config = dict(
    num_hidden_layers=14,
    n_experts=64,
    experts_per_token=4,
    moe_layers=[1, 2, 3, 4, 5, 6, 7, 8, 9, 10, 11, 12, 13],
    router_score='softmax',
    routed_scale=1.0,
    balance_bias=True,
    router_cosine_scale=10.0,
    groups_per_token=3,
    init_std_router=0.0395,
    lr_router=0.000933,
    norm='rmsnorm',
    beta2=0.95,
)
Below are experts of layer 7 (counted from 0) of a mixture-of-experts language model. Rows are named router (the router's row for the expert), gate (a neuron's input weights, with its number), up (a neuron's input weights, with its number) and show model dimensions 0-127. Each number is 200 + 20 x the weight over its row's rms, rounded and kept within 0 to 999.
Before each expert's rows: a language model's description of what the expert responds to. This comes from a sample of Wikipedia text that the model never trained on.

# expert 30
Separators between numbers in tables and stat lists, such as pipes, semicolons, colons, commas and en dashes in sports results.
router,179,178,197,245,163,198,196,158,174,185,255,190,201,215,204,181,239,205,206,228,212,185,188,239,195,228,210,203,222,182,211,240,189,204,200,188,199,174,188,227,164,208,172,197,164,201,203,203,209,200,192,194,154,187,177,183,196,218,175,193,215,213,239,188,206,208,189,208,196,189,227,201,192,206,207,211,223,216,202,201,207,215,148,181,205,192,218,224,180,168,204,185,203,149,183,245,177,197,231,183,205,208,213,197,215,183,192,191,221,223,174,209,185,196,225,223,193,198,186,179,202,185,222,208,182,211,207,198
gate2,195,222,175,196,231,200,199,198,197,250,195,193,225,234,194,205,193,183,175,228,195,196,200,198,195,180,210,217,234,183,230,196,211,221,218,215,175,221,214,185,205,154,170,238,255,184,201,203,177,233,173,194,148,212,207,229,173,221,191,220,160,191,178,218,199,197,217,203,225,183,176,192,206,201,211,217,199,204,213,203,192,220,185,182,201,195,154,227,225,218,179,208,196,222,186,191,207,196,139,192,187,197,211,218,186,231,182,174,219,198,235,186,190,210,217,211,195,210,213,201,204,216,208,223,198,219,203,204
up2,201,207,191,202,188,150,200,233,208,219,226,215,207,195,195,216,172,244,167,210,183,188,225,190,195,181,179,192,174,197,179,205,207,177,183,224,213,212,201,218,156,212,180,208,185,200,207,187,188,229,208,183,227,181,198,216,163,215,223,207,182,168,231,208,177,171,185,184,200,227,192,189,208,229,196,186,187,218,203,181,194,202,183,229,217,220,217,151,215,203,179,192,220,215,212,220,174,217,206,205,199,207,172,206,218,195,227,174,211,172,201,212,241,232,207,190,231,169,204,179,242,189,171,191,234,213,178,176
gate3,209,212,202,170,247,202,234,198,220,190,185,219,195,227,224,180,204,159,207,211,208,177,156,205,195,207,220,202,177,209,191,209,179,191,186,205,211,207,188,201,173,186,223,199,176,211,207,216,211,216,159,193,209,228,200,216,175,178,181,195,219,181,201,237,174,225,212,237,187,218,196,208,200,192,195,187,210,178,171,151,198,205,243,207,215,218,194,188,187,208,196,156,228,216,214,222,207,224,218,194,211,188,206,205,208,184,159,222,219,168,184,158,229,191,169,186,205,190,210,234,189,225,202,169,212,200,205,239
up3,198,210,205,196,216,222,184,192,201,212,219,174,210,211,192,205,182,202,219,198,220,211,169,217,215,193,183,202,189,236,213,225,176,177,223,202,196,214,212,225,184,228,195,228,201,208,210,178,170,203,178,187,210,199,214,195,149,167,233,227,197,172,206,203,218,203,214,229,191,182,167,212,199,213,168,143,212,185,220,202,219,192,202,210,202,200,193,205,193,194,219,219,176,167,163,232,183,244,180,189,193,247,217,241,189,201,191,213,183,186,204,165,203,184,191,164,183,202,212,174,184,189,191,184,216,249,169,188
gate4,181,220,204,182,240,196,212,173,196,187,196,178,186,213,199,180,233,191,209,192,189,198,199,181,203,175,194,232,192,222,194,189,213,186,183,188,175,157,233,203,197,215,216,171,230,187,190,206,180,235,192,208,226,168,219,217,225,182,182,194,196,226,219,208,203,233,212,210,192,217,208,243,216,208,199,200,205,179,208,187,197,196,196,171,249,230,217,225,185,209,227,207,215,212,185,188,170,169,210,223,159,226,218,182,200,169,226,192,226,213,202,191,200,237,221,157,175,213,228,196,201,240,211,201,178,194,164,188
up4,199,211,201,198,201,236,193,215,244,161,170,227,202,172,201,228,182,188,185,141,178,200,215,181,193,252,226,160,203,219,193,219,230,200,157,186,203,198,178,226,195,174,195,220,199,215,206,193,195,219,232,230,206,189,188,194,186,204,208,181,196,170,212,196,198,198,240,206,213,197,221,173,204,184,183,159,209,196,196,221,186,189,199,198,197,196,163,180,219,206,213,208,192,207,185,183,221,199,180,179,209,191,203,239,178,178,178,200,207,210,188,268,193,187,208,211,218,211,203,229,197,209,172,197,215,179,211,182
gate5,175,172,186,222,212,189,216,186,183,196,197,211,170,196,190,189,185,188,192,175,196,220,175,233,225,224,180,188,209,201,200,189,177,190,200,264,207,190,185,192,208,189,190,207,240,208,190,176,244,207,192,231,225,216,205,227,170,200,187,190,200,195,201,206,203,213,175,194,225,187,194,235,179,241,187,195,212,202,236,228,185,195,190,212,226,182,212,206,191,192,234,192,196,160,234,203,197,233,189,211,184,168,189,195,181,186,187,233,176,191,174,201,209,206,196,193,232,164,247,207,244,202,221,196,176,224,201,217
up5,207,248,210,223,230,208,191,206,206,226,245,168,213,196,230,188,188,181,213,186,202,191,210,167,204,187,186,232,205,215,192,190,207,199,183,183,189,151,211,207,230,222,199,198,211,220,197,216,178,181,210,214,233,182,210,204,198,145,218,203,225,211,157,192,188,200,205,211,184,196,221,184,202,184,210,198,191,219,176,161,229,181,215,197,213,207,211,185,173,235,212,192,209,213,202,197,232,209,168,217,216,241,215,230,179,183,210,207,230,208,224,227,189,204,192,239,160,192,215,223,173,230,179,174,196,210,201,191
gate6,199,206,260,197,225,179,185,218,217,162,149,211,206,162,171,221,217,195,223,214,206,211,223,207,177,205,195,199,173,214,196,188,198,170,202,212,171,220,198,189,199,209,194,172,156,235,194,207,242,164,177,170,212,201,201,194,206,153,185,211,209,206,190,193,199,196,177,197,159,188,185,179,180,191,216,187,220,208,204,192,171,231,220,203,199,178,190,234,229,203,231,210,219,215,209,184,207,202,206,202,197,175,198,192,207,203,189,218,174,207,197,199,182,216,199,226,204,240,205,229,227,193,178,173,201,219,212,240
up6,183,190,176,215,206,204,243,205,160,150,191,211,173,216,238,198,199,222,246,206,196,207,184,208,187,214,181,181,193,209,214,174,220,209,225,208,190,182,205,209,207,194,235,185,207,215,190,241,196,203,164,217,199,224,187,185,220,167,194,179,182,192,192,178,163,218,202,201,173,200,216,218,209,220,208,167,216,208,203,216,177,187,183,224,212,170,193,203,184,189,196,229,205,199,197,191,186,195,223,213,219,216,166,179,166,157,221,173,198,211,177,202,188,209,173,186,199,246,237,220,189,198,207,242,204,195,230,222
gate7,218,193,213,227,176,186,190,233,163,174,197,186,168,185,203,171,188,189,210,167,225,171,195,188,201,182,184,209,176,190,205,211,196,199,161,213,159,160,197,232,216,214,189,213,220,199,212,224,199,222,230,212,183,203,189,198,205,175,187,197,212,198,218,190,187,195,175,189,182,165,198,196,206,206,237,203,220,164,200,196,203,160,181,209,187,186,193,160,218,230,186,213,195,209,209,202,181,226,212,200,169,217,162,220,233,164,174,209,181,197,200,165,204,199,227,202,183,197,175,213,230,174,241,240,189,188,181,209
up7,217,180,201,186,210,221,192,199,186,201,199,204,170,177,231,224,210,205,206,173,167,155,183,212,169,179,172,208,230,200,217,182,221,191,200,214,220,227,217,216,178,226,196,182,183,193,182,236,174,214,205,205,220,210,196,179,231,178,138,206,189,187,217,197,175,209,186,230,206,203,191,223,240,195,209,223,191,188,149,234,185,187,191,218,189,171,238,194,208,206,197,221,178,168,195,205,190,188,229,198,189,203,210,219,193,171,205,212,197,195,233,217,176,194,204,227,212,227,186,183,198,175,186,232,196,186,240,189
gate8,240,168,206,218,183,183,208,202,186,196,193,192,201,177,197,208,229,176,189,196,231,192,198,181,227,171,202,158,211,187,201,179,169,207,180,205,199,210,214,204,200,206,223,148,231,173,205,172,175,211,225,203,199,180,198,170,227,220,179,191,201,204,224,208,195,227,172,206,147,207,131,195,208,240,174,173,203,177,220,214,202,159,206,181,232,205,191,185,200,199,202,209,229,182,195,195,204,207,185,182,205,223,191,225,194,219,213,214,197,168,202,221,216,178,172,220,206,202,165,214,196,206,179,200,196,183,209,174
up8,209,156,186,228,201,202,222,224,191,245,198,172,228,174,162,185,196,202,185,219,232,203,201,196,195,192,192,178,208,184,176,221,211,189,213,208,222,210,205,213,199,220,192,163,188,176,181,184,190,226,206,200,189,190,209,174,188,165,180,193,193,215,206,176,227,213,209,212,200,177,159,179,234,257,243,192,220,246,194,201,202,205,223,191,214,198,218,186,186,181,201,195,188,190,223,229,183,223,225,210,206,197,193,190,212,214,227,225,182,210,207,176,193,158,186,215,226,213,183,156,192,193,193,200,188,179,242,207
gate9,180,182,213,168,230,210,202,184,247,220,228,216,205,192,207,209,202,171,240,202,168,207,237,204,212,175,194,153,220,168,165,194,173,207,179,200,200,197,176,188,200,211,177,232,185,236,149,190,196,192,201,202,208,180,189,239,200,215,184,208,159,234,192,175,211,202,223,179,200,205,213,204,188,166,207,186,214,196,182,207,212,173,207,211,219,213,198,204,199,198,188,194,193,235,214,193,227,174,228,172,176,197,223,193,209,230,150,218,191,207,185,194,208,166,183,188,202,208,212,194,165,196,196,186,172,207,213,200
up9,214,214,138,173,218,227,209,179,210,157,178,190,233,229,211,182,193,223,202,193,208,205,248,194,192,202,179,198,222,199,207,204,196,220,188,172,179,188,218,226,197,195,174,184,207,230,188,170,223,175,195,206,201,186,196,193,208,179,172,186,223,220,190,253,222,205,187,202,199,208,172,170,235,181,185,222,207,195,201,200,227,205,201,205,204,215,215,214,192,210,205,207,160,227,209,172,228,234,185,188,210,221,199,205,224,214,212,220,207,221,171,223,190,163,223,184,172,195,242,177,214,188,177,220,224,195,205,203
gate10,201,246,199,211,207,218,228,182,187,172,197,167,196,168,224,213,201,212,192,208,208,197,196,171,190,201,226,186,196,199,228,202,198,210,189,217,181,245,171,145,177,229,204,206,200,178,169,206,217,187,232,200,188,205,199,208,216,221,176,218,200,210,169,209,205,212,182,193,223,163,205,217,207,216,221,178,224,211,174,221,214,191,207,204,211,185,191,216,194,201,199,177,237,208,217,171,179,187,229,217,192,177,222,205,159,215,178,199,187,210,221,188,185,218,222,236,197,226,235,190,242,189,174,219,234,157,198,194
up10,205,177,159,193,197,213,182,165,223,215,200,201,193,163,198,227,213,208,248,200,187,231,220,204,201,189,180,242,198,192,219,210,177,192,220,202,208,188,179,209,195,157,173,209,196,201,183,193,193,189,180,201,187,213,222,188,216,175,213,217,193,148,194,221,234,205,226,163,175,213,204,220,174,197,219,186,177,189,225,220,256,202,219,173,217,209,212,187,204,196,182,235,207,187,193,202,203,207,182,215,201,201,164,196,192,162,202,201,244,170,217,199,215,195,198,188,227,213,212,237,186,152,200,204,210,216,192,188
gate11,198,175,207,157,198,195,199,188,174,232,225,222,204,201,182,179,213,224,209,177,242,210,153,219,173,186,178,206,240,206,191,198,209,197,191,200,192,246,212,235,202,201,209,197,188,175,209,199,180,181,212,170,234,206,201,200,209,167,199,166,215,184,190,196,195,230,225,203,202,192,194,186,219,160,170,220,203,215,202,218,207,205,165,232,206,199,200,225,194,182,207,212,215,194,195,197,200,194,214,177,196,179,186,170,228,211,165,188,205,144,187,218,199,208,174,200,194,179,163,214,235,183,214,181,173,202,184,241
up11,202,211,233,216,231,203,204,199,232,182,189,170,219,224,201,200,232,190,256,196,193,190,205,164,218,182,220,219,210,157,244,205,199,217,190,199,207,179,211,165,207,179,206,193,179,227,185,208,190,216,218,173,215,206,233,199,202,209,212,171,173,203,192,201,212,204,242,185,206,181,211,237,237,182,207,228,196,212,204,198,173,182,193,192,173,181,252,158,214,224,200,199,202,195,186,209,219,149,223,223,195,222,190,218,212,164,184,200,215,183,192,217,199,235,202,219,183,188,191,211,204,210,202,213,191,214,175,196
gate12,190,168,207,222,222,259,212,195,212,224,216,217,222,217,188,178,221,211,182,198,201,225,215,187,206,169,202,217,186,215,225,207,157,211,197,207,206,184,193,213,217,204,192,191,246,177,239,217,193,202,171,227,213,194,185,174,199,210,188,195,187,198,203,208,213,215,223,197,165,192,176,175,227,189,193,192,247,170,180,171,210,173,180,209,223,204,189,232,169,202,195,199,213,211,207,169,161,220,193,205,175,180,204,190,162,205,217,219,198,196,228,211,216,179,184,204,153,172,208,170,192,225,170,172,200,211,213,198
up12,183,154,213,224,193,236,192,192,181,159,212,196,226,210,186,170,158,183,183,220,166,202,206,210,193,196,153,210,222,194,204,214,234,189,205,214,217,196,190,221,142,199,200,191,248,216,181,204,167,176,214,215,206,230,202,203,180,198,210,215,198,213,204,190,204,256,229,232,179,179,182,195,177,196,205,179,223,213,195,191,185,172,171,217,208,182,222,213,206,195,219,216,204,236,198,195,180,200,186,171,189,174,221,198,187,218,202,181,195,170,184,186,212,181,198,184,209,182,234,207,212,203,167,208,212,225,196,201
gate13,198,209,211,237,243,180,183,223,151,179,203,203,204,186,201,212,203,186,191,218,198,239,205,186,218,208,233,186,208,201,161,212,188,161,234,205,174,181,195,210,229,215,213,188,189,190,134,175,202,186,226,217,171,148,202,197,200,192,184,225,199,153,170,197,204,168,221,170,216,216,237,184,197,210,213,203,227,203,191,223,201,218,201,206,189,197,181,203,230,204,198,218,223,166,203,214,181,186,186,184,163,209,209,182,189,192,212,190,204,199,207,178,177,197,193,219,217,183,214,175,214,178,224,192,201,195,199,220
up13,212,221,195,169,209,229,211,184,195,220,174,212,221,219,167,181,212,219,183,209,185,168,194,162,192,182,184,200,137,212,210,204,172,218,216,179,201,235,203,201,237,232,158,173,219,200,194,185,208,221,193,215,229,226,176,186,204,231,195,226,190,203,211,214,228,172,221,191,204,182,190,254,200,213,197,221,172,186,169,227,187,219,182,190,181,192,184,157,197,215,200,200,181,184,208,169,204,201,209,199,187,231,181,204,198,198,188,213,219,178,193,213,188,208,179,221,188,196,178,179,177,198,184,180,179,158,211,201
gate14,190,219,203,212,241,164,215,209,182,229,230,223,209,184,199,162,218,201,228,180,224,196,217,197,219,153,213,215,192,195,162,180,193,192,215,164,183,155,227,210,234,189,218,206,163,210,201,196,192,200,193,230,189,205,205,229,209,167,205,209,200,207,204,212,189,205,173,191,193,189,220,194,191,185,195,197,163,205,209,184,157,216,228,185,188,219,210,199,180,214,189,216,186,205,191,189,215,208,238,212,216,215,159,205,244,175,212,215,206,178,193,190,205,199,194,206,166,195,228,176,188,172,185,153,171,212,184,226
up14,205,236,205,167,210,224,195,214,208,216,186,171,188,215,178,179,192,223,195,154,182,196,199,221,171,220,192,190,206,239,208,179,215,187,175,181,220,201,200,205,188,225,190,194,205,199,210,203,189,200,188,214,212,125,199,180,224,227,181,171,192,189,183,206,198,178,180,175,206,212,198,193,186,178,177,204,216,216,191,215,191,199,182,211,201,210,211,185,192,195,182,177,196,192,202,222,235,185,208,186,206,205,211,226,221,211,227,199,205,202,208,222,193,175,200,150,219,162,152,208,203,261,148,221,193,176,201,189
gate15,195,228,176,211,205,217,198,223,201,205,205,220,168,216,220,182,190,193,175,205,220,213,170,193,160,241,203,195,189,227,221,188,227,184,175,194,205,215,204,189,212,212,196,165,213,197,212,194,188,204,212,213,200,172,211,232,200,180,180,182,223,207,209,194,177,210,202,168,181,188,156,199,179,224,241,199,180,211,211,217,175,174,202,197,222,161,227,186,183,251,238,166,178,201,192,182,221,182,191,199,216,137,216,219,177,160,190,196,218,192,223,188,185,234,230,200,188,198,190,205,189,191,198,194,215,191,224,212
up15,226,177,184,212,194,196,208,211,185,229,183,197,213,201,177,206,152,232,244,234,212,231,188,175,198,190,199,227,205,168,207,197,201,223,196,206,180,203,179,155,195,217,194,208,207,175,197,222,231,179,195,176,209,199,209,190,201,199,184,214,201,187,232,230,201,185,200,226,162,235,219,223,234,174,227,180,216,208,226,195,218,220,239,200,204,206,184,190,220,168,182,226,178,228,218,224,168,204,240,194,225,157,205,217,197,214,193,203,207,196,175,218,199,205,234,190,199,184,219,211,222,228,192,200,214,204,235,192
gate16,210,197,216,243,209,212,187,199,191,162,214,182,185,246,200,206,241,184,209,198,210,178,205,187,187,188,242,222,195,205,213,213,184,198,176,231,218,200,203,194,186,207,188,179,200,212,221,241,210,209,194,209,219,198,222,223,187,180,201,205,160,236,225,217,216,228,222,202,194,165,175,173,205,188,194,217,221,177,214,184,203,206,193,185,230,208,224,189,196,180,187,196,218,196,201,197,154,186,225,215,170,222,197,209,201,193,222,205,209,237,188,187,169,211,227,199,189,220,243,226,180,267,195,219,188,192,177,198
up16,180,188,164,210,208,178,201,183,195,169,200,220,181,218,219,215,235,202,217,198,195,179,199,223,215,238,201,189,176,169,178,201,192,190,208,227,210,216,196,221,200,181,185,214,189,221,195,204,210,220,183,195,196,180,228,203,192,181,212,216,183,233,222,197,208,184,196,187,174,214,245,167,181,206,167,175,197,232,234,176,191,159,217,157,162,220,193,206,225,210,188,184,228,178,183,183,198,173,229,218,188,215,175,205,201,198,245,202,201,198,177,205,158,208,181,169,186,181,237,216,198,181,222,186,170,192,203,176
gate17,194,185,243,202,195,204,211,168,176,231,200,176,193,235,214,150,190,208,188,209,229,228,192,207,192,212,240,196,172,178,164,214,185,166,215,198,167,239,196,192,195,198,233,230,228,214,194,221,195,182,184,187,176,204,209,173,193,179,189,242,211,210,181,212,213,197,179,175,219,186,212,167,240,183,187,206,197,186,206,205,186,220,205,220,200,206,202,239,211,188,205,208,197,205,197,189,181,213,196,199,238,219,232,186,157,195,185,187,170,203,204,165,190,218,232,213,213,226,196,184,215,183,231,213,193,203,198,232
up17,235,253,233,171,208,211,223,230,214,190,213,209,207,170,206,165,223,202,204,207,212,190,186,208,206,192,215,209,172,189,210,185,212,204,227,217,179,204,202,146,169,187,191,195,202,172,188,207,206,190,188,187,151,222,192,164,219,203,207,210,197,198,202,211,222,205,170,220,198,193,221,192,217,213,204,231,195,164,176,189,169,211,218,214,195,186,184,224,201,217,241,168,232,211,193,224,211,173,217,168,209,197,163,215,191,223,212,215,221,170,206,188,198,214,223,216,226,204,210,224,203,195,178,183,188,152,176,213
gate18,190,160,221,208,218,175,213,194,210,185,170,197,228,214,198,189,182,199,210,218,225,197,197,229,207,205,199,187,233,202,189,207,170,198,206,228,212,199,175,185,188,233,177,210,223,194,192,201,146,179,193,181,230,194,224,170,138,222,210,177,224,172,226,228,199,219,193,191,183,208,203,188,197,193,161,204,203,203,208,186,232,234,203,228,151,174,191,204,195,192,184,215,212,226,205,204,225,223,185,217,181,194,211,184,209,232,204,217,174,171,194,182,194,165,180,213,204,181,193,169,195,207,192,188,158,224,188,219
up18,204,200,194,169,182,178,186,135,200,195,184,221,200,226,222,209,205,205,192,210,239,205,206,185,184,214,205,179,210,194,223,165,192,214,230,188,187,231,231,164,197,210,195,184,218,190,202,188,176,183,193,219,191,197,186,229,210,188,189,203,177,215,182,198,201,230,167,179,182,187,188,200,202,215,194,220,181,167,235,214,192,184,178,171,183,179,192,222,196,170,237,175,210,218,170,182,183,199,204,214,179,206,256,198,162,175,216,222,199,209,193,199,228,213,216,210,212,203,206,179,195,210,203,178,202,253,160,222
gate19,194,170,212,219,181,200,196,201,202,186,183,187,224,199,203,187,204,211,192,160,217,177,192,213,218,166,184,225,201,200,204,217,201,184,200,179,174,203,223,197,201,183,202,193,212,192,215,220,227,159,186,208,190,237,180,178,191,189,194,218,186,210,200,185,224,207,216,190,183,211,174,211,196,188,180,209,193,202,153,208,164,202,210,219,213,187,200,221,237,200,215,222,247,189,211,203,202,233,192,189,181,209,217,183,228,216,195,223,205,165,246,172,177,158,232,191,181,210,187,132,200,210,202,220,189,241,225,239
up19,212,247,191,222,211,221,208,179,211,198,195,181,230,191,173,183,235,187,217,178,220,189,209,173,190,220,201,172,197,222,214,178,215,196,179,235,184,205,187,225,225,212,196,213,177,176,190,244,198,170,180,179,192,200,175,199,201,221,194,206,201,226,211,189,200,175,229,201,208,178,212,201,225,202,187,214,187,234,181,216,157,201,202,197,221,199,201,210,159,236,233,195,234,196,194,228,173,202,214,222,192,213,164,230,198,213,164,219,213,197,197,234,220,188,181,220,199,234,176,165,187,226,187,236,195,197,219,211
gate20,202,236,225,179,217,208,226,199,213,178,197,200,228,226,184,187,207,187,236,184,189,200,177,179,187,198,214,184,206,188,179,219,222,196,175,200,210,224,193,202,187,221,160,201,216,186,206,199,171,183,178,204,121,208,206,185,201,166,227,215,204,215,202,207,151,230,214,228,193,172,182,181,188,215,179,256,203,201,203,204,246,203,188,205,223,208,196,174,225,160,194,191,195,197,177,194,229,205,177,199,188,216,219,180,195,212,224,184,188,226,187,206,209,203,182,194,186,214,169,193,212,207,196,237,214,211,218,224
up20,177,190,167,240,233,182,216,213,185,209,203,160,190,224,206,174,199,160,212,185,183,206,216,227,203,169,189,173,221,244,168,223,169,194,175,213,213,205,190,179,200,177,196,245,225,192,186,193,224,214,199,196,204,208,203,187,195,183,183,134,200,191,198,201,192,195,194,188,216,212,181,224,180,209,194,195,209,189,214,234,221,218,194,221,196,199,170,194,209,180,205,219,190,188,202,208,207,167,182,187,189,204,205,149,176,203,201,171,208,212,220,208,223,186,207,260,219,216,215,216,199,192,193,165,202,200,228,185
gate21,165,205,201,243,204,219,227,222,190,186,193,180,240,179,203,185,205,178,191,225,208,223,174,161,195,227,176,171,197,232,228,213,225,178,197,221,212,226,212,202,204,202,217,185,205,177,201,212,222,205,171,219,185,189,200,181,231,161,227,176,180,216,209,208,177,202,177,231,200,186,192,169,198,210,197,237,180,211,176,221,210,166,211,217,190,226,184,209,207,167,216,160,203,202,189,201,180,207,233,231,217,209,219,191,197,210,216,219,199,224,175,217,192,204,189,197,186,197,183,153,223,215,228,194,179,184,224,233
up21,209,159,190,167,203,160,196,202,214,191,208,223,198,180,183,226,180,235,225,211,199,228,185,239,201,198,233,200,193,181,212,217,216,152,208,170,204,207,192,205,173,215,209,218,192,194,180,216,177,212,198,196,165,206,198,211,218,221,188,221,181,175,226,199,199,177,193,181,186,190,209,192,215,198,219,193,193,208,239,216,244,201,195,240,212,197,212,198,198,181,190,208,234,207,169,243,237,170,209,173,198,181,180,166,232,193,197,165,165,181,234,196,191,231,217,185,214,192,182,206,193,176,200,172,210,194,208,193
gate22,177,225,198,219,172,184,203,194,199,195,239,195,222,178,201,199,187,235,200,201,221,224,204,202,186,182,255,173,200,162,219,216,187,169,192,225,199,198,191,149,201,228,197,211,189,167,208,200,190,191,229,174,187,168,241,246,229,207,202,202,218,218,191,186,206,178,191,191,200,204,193,174,215,194,205,197,205,229,209,208,198,195,198,204,211,217,196,168,186,201,217,163,223,189,207,193,178,195,213,202,198,199,223,239,199,216,208,208,174,206,173,220,200,185,231,219,204,194,203,174,252,170,143,181,219,218,192,206
up22,200,198,198,209,220,184,170,208,194,184,198,188,191,201,189,235,211,167,170,159,210,177,219,231,239,233,168,208,172,189,184,259,212,172,203,176,198,190,208,228,174,224,222,201,216,208,218,198,206,209,196,243,215,218,173,174,183,157,221,180,220,209,234,208,195,208,201,160,221,206,182,194,175,224,224,167,178,184,169,209,233,189,216,196,192,225,200,188,229,181,214,226,199,184,207,189,205,170,191,193,205,229,192,152,199,195,214,211,196,188,201,202,211,218,191,188,183,222,187,225,207,190,205,185,184,209,216,212
gate23,183,187,179,208,229,211,248,199,195,175,173,191,209,204,195,193,164,215,193,222,234,187,192,196,152,214,165,208,176,181,214,211,176,192,174,183,199,205,157,224,227,193,228,191,194,184,201,212,191,210,196,195,188,204,213,192,190,212,182,216,195,202,228,166,170,185,183,212,219,205,187,227,158,192,233,164,188,180,208,237,201,182,181,176,211,213,179,191,206,208,192,179,190,205,194,208,180,229,249,201,210,158,198,217,210,190,176,216,233,203,197,217,199,189,171,196,206,176,183,170,220,180,184,212,182,219,221,245
up23,200,192,190,181,204,197,194,190,183,159,216,170,185,194,196,162,204,204,198,217,222,185,227,201,194,191,148,197,193,214,199,171,199,200,176,188,189,211,191,178,232,215,216,196,194,201,207,219,229,240,190,208,226,199,239,214,186,198,210,202,229,228,174,213,206,195,171,226,201,169,230,190,199,165,206,170,213,195,190,209,181,201,211,223,196,203,203,221,177,194,236,198,205,205,228,203,208,236,225,183,189,170,133,209,197,183,164,207,211,215,186,216,244,223,220,203,187,196,214,194,262,187,200,206,198,210,179,182
gate24,183,226,204,241,221,208,189,212,166,204,197,189,188,196,212,218,224,161,191,199,210,196,192,195,175,232,188,187,174,212,213,181,186,186,208,170,243,217,221,191,208,222,185,237,185,197,224,212,206,208,209,127,185,205,187,193,204,203,205,189,163,207,210,188,189,206,203,168,219,190,202,204,185,185,192,205,219,193,243,178,202,174,195,215,204,222,226,207,189,189,224,209,228,197,188,197,193,152,190,211,222,183,183,229,210,143,229,229,204,218,192,207,169,169,193,212,214,198,165,178,198,217,205,207,225,205,176,228
up24,201,203,155,209,187,190,214,206,217,203,177,204,211,210,180,188,170,195,201,206,236,162,222,208,195,201,195,196,181,239,202,197,193,211,182,216,221,190,217,189,227,192,195,196,207,218,227,183,239,203,142,198,174,151,213,166,220,208,243,210,227,159,184,201,189,172,175,185,200,186,210,204,211,176,202,189,160,177,183,231,192,198,217,198,200,171,185,187,176,200,208,197,169,164,206,232,223,241,201,221,197,242,234,190,191,177,183,210,224,198,187,185,201,202,199,193,215,155,196,203,185,194,192,188,191,189,203,199
gate25,174,208,196,203,207,194,213,220,218,196,223,205,174,179,182,222,180,188,176,240,197,197,241,194,175,237,180,194,228,230,178,237,160,184,182,180,198,204,177,183,209,170,218,194,197,173,179,172,178,221,196,185,207,193,187,200,187,211,213,195,184,208,219,202,196,218,178,189,205,238,209,205,185,192,227,177,142,195,211,210,242,205,224,231,198,183,202,207,196,210,214,184,214,184,228,212,198,169,239,240,153,228,182,191,226,181,190,185,184,198,208,202,199,200,252,210,212,213,198,203,178,189,176,209,201,193,182,187
up25,214,168,197,222,204,231,181,211,191,180,210,202,190,214,213,185,208,206,195,221,170,243,202,190,248,208,176,213,195,203,225,161,201,179,205,197,189,207,230,221,203,226,200,189,192,187,220,192,225,212,172,188,184,170,216,202,211,206,180,230,178,201,191,193,196,220,200,215,191,213,155,185,219,159,220,224,203,186,219,244,198,195,202,201,202,212,244,197,238,201,207,211,157,197,200,200,211,202,212,198,217,178,189,189,210,189,209,236,204,186,228,203,142,196,183,199,152,244,202,204,203,195,212,193,241,205,236,216
gate26,198,207,211,216,190,207,169,170,189,177,195,192,224,184,199,202,173,178,227,184,235,184,189,192,204,227,228,180,194,184,172,195,183,178,198,199,219,221,221,151,199,227,198,168,246,230,202,234,187,205,208,227,214,181,197,205,224,173,236,198,209,189,181,161,193,215,199,209,217,209,194,190,185,176,181,160,197,175,247,194,190,187,204,218,215,206,221,191,157,218,204,215,241,216,181,184,185,192,200,183,198,257,229,218,176,195,198,215,221,186,197,177,195,194,191,229,200,212,206,212,221,195,170,201,201,195,200,170
up26,208,183,212,221,234,203,187,222,185,252,216,213,204,211,192,209,196,185,221,183,195,209,155,209,174,203,233,226,194,194,202,248,177,207,186,170,192,188,200,186,194,209,183,203,202,220,186,209,202,209,197,206,183,174,213,189,193,169,206,187,154,208,179,173,191,212,198,173,259,200,223,181,211,214,218,200,176,229,216,189,215,207,172,235,205,210,201,206,197,171,187,193,195,181,192,222,196,196,203,162,232,214,207,235,209,222,225,249,223,207,200,198,213,181,167,219,168,183,189,200,180,190,232,187,176,165,219,207
gate27,199,222,206,235,174,218,206,179,214,191,254,177,201,201,167,198,209,210,217,192,207,180,171,179,185,221,219,218,222,225,166,223,202,182,233,224,179,214,198,214,206,222,234,190,199,217,208,195,174,207,182,178,206,247,212,186,181,182,188,206,218,211,199,195,193,184,189,171,195,175,217,223,193,150,184,213,186,196,221,246,218,186,213,213,186,194,220,220,179,214,243,169,196,203,187,194,206,214,240,203,168,218,222,178,192,218,195,211,201,196,204,181,200,230,196,214,204,201,189,168,176,220,200,183,180,200,149,219
up27,210,163,190,186,229,225,235,202,180,200,185,177,169,197,171,206,191,209,167,211,209,233,246,189,206,216,200,207,201,214,215,202,210,227,229,198,209,217,226,220,215,203,172,188,208,206,190,223,244,198,203,228,228,177,205,250,246,211,164,200,207,184,198,184,239,220,208,174,204,200,173,189,219,221,198,206,204,208,207,197,190,193,179,195,196,198,208,153,225,184,179,189,205,168,241,176,227,202,216,172,204,178,199,192,180,177,199,187,177,230,177,221,215,202,175,200,197,171,206,236,224,198,216,212,208,192,189,184
gate28,183,232,186,180,178,222,222,203,186,184,219,204,210,185,204,202,216,175,200,161,164,222,228,180,191,208,242,208,188,193,173,218,221,201,197,205,224,201,166,198,249,207,191,153,204,238,202,222,212,211,225,222,174,196,204,198,188,190,199,202,213,218,215,204,207,223,237,200,193,209,230,193,198,208,195,220,175,176,204,220,219,193,220,210,238,202,257,185,169,198,182,207,172,186,191,169,207,204,238,171,218,185,192,198,170,206,182,191,224,229,168,216,172,222,194,207,200,197,204,183,221,203,180,201,193,187,242,218
up28,168,187,218,197,202,151,179,218,194,183,179,195,172,200,191,220,178,227,185,221,204,171,175,170,204,204,200,211,225,172,205,217,216,195,197,208,180,174,169,190,161,212,205,187,200,186,154,201,188,218,202,171,183,164,239,211,218,204,173,195,193,219,203,210,169,195,200,203,197,213,184,196,207,198,202,132,232,215,192,162,195,188,210,216,224,173,205,210,244,222,204,190,223,165,213,189,207,222,196,185,210,174,167,228,218,206,209,188,181,197,194,196,210,195,202,170,186,193,231,191,188,171,196,186,164,192,186,171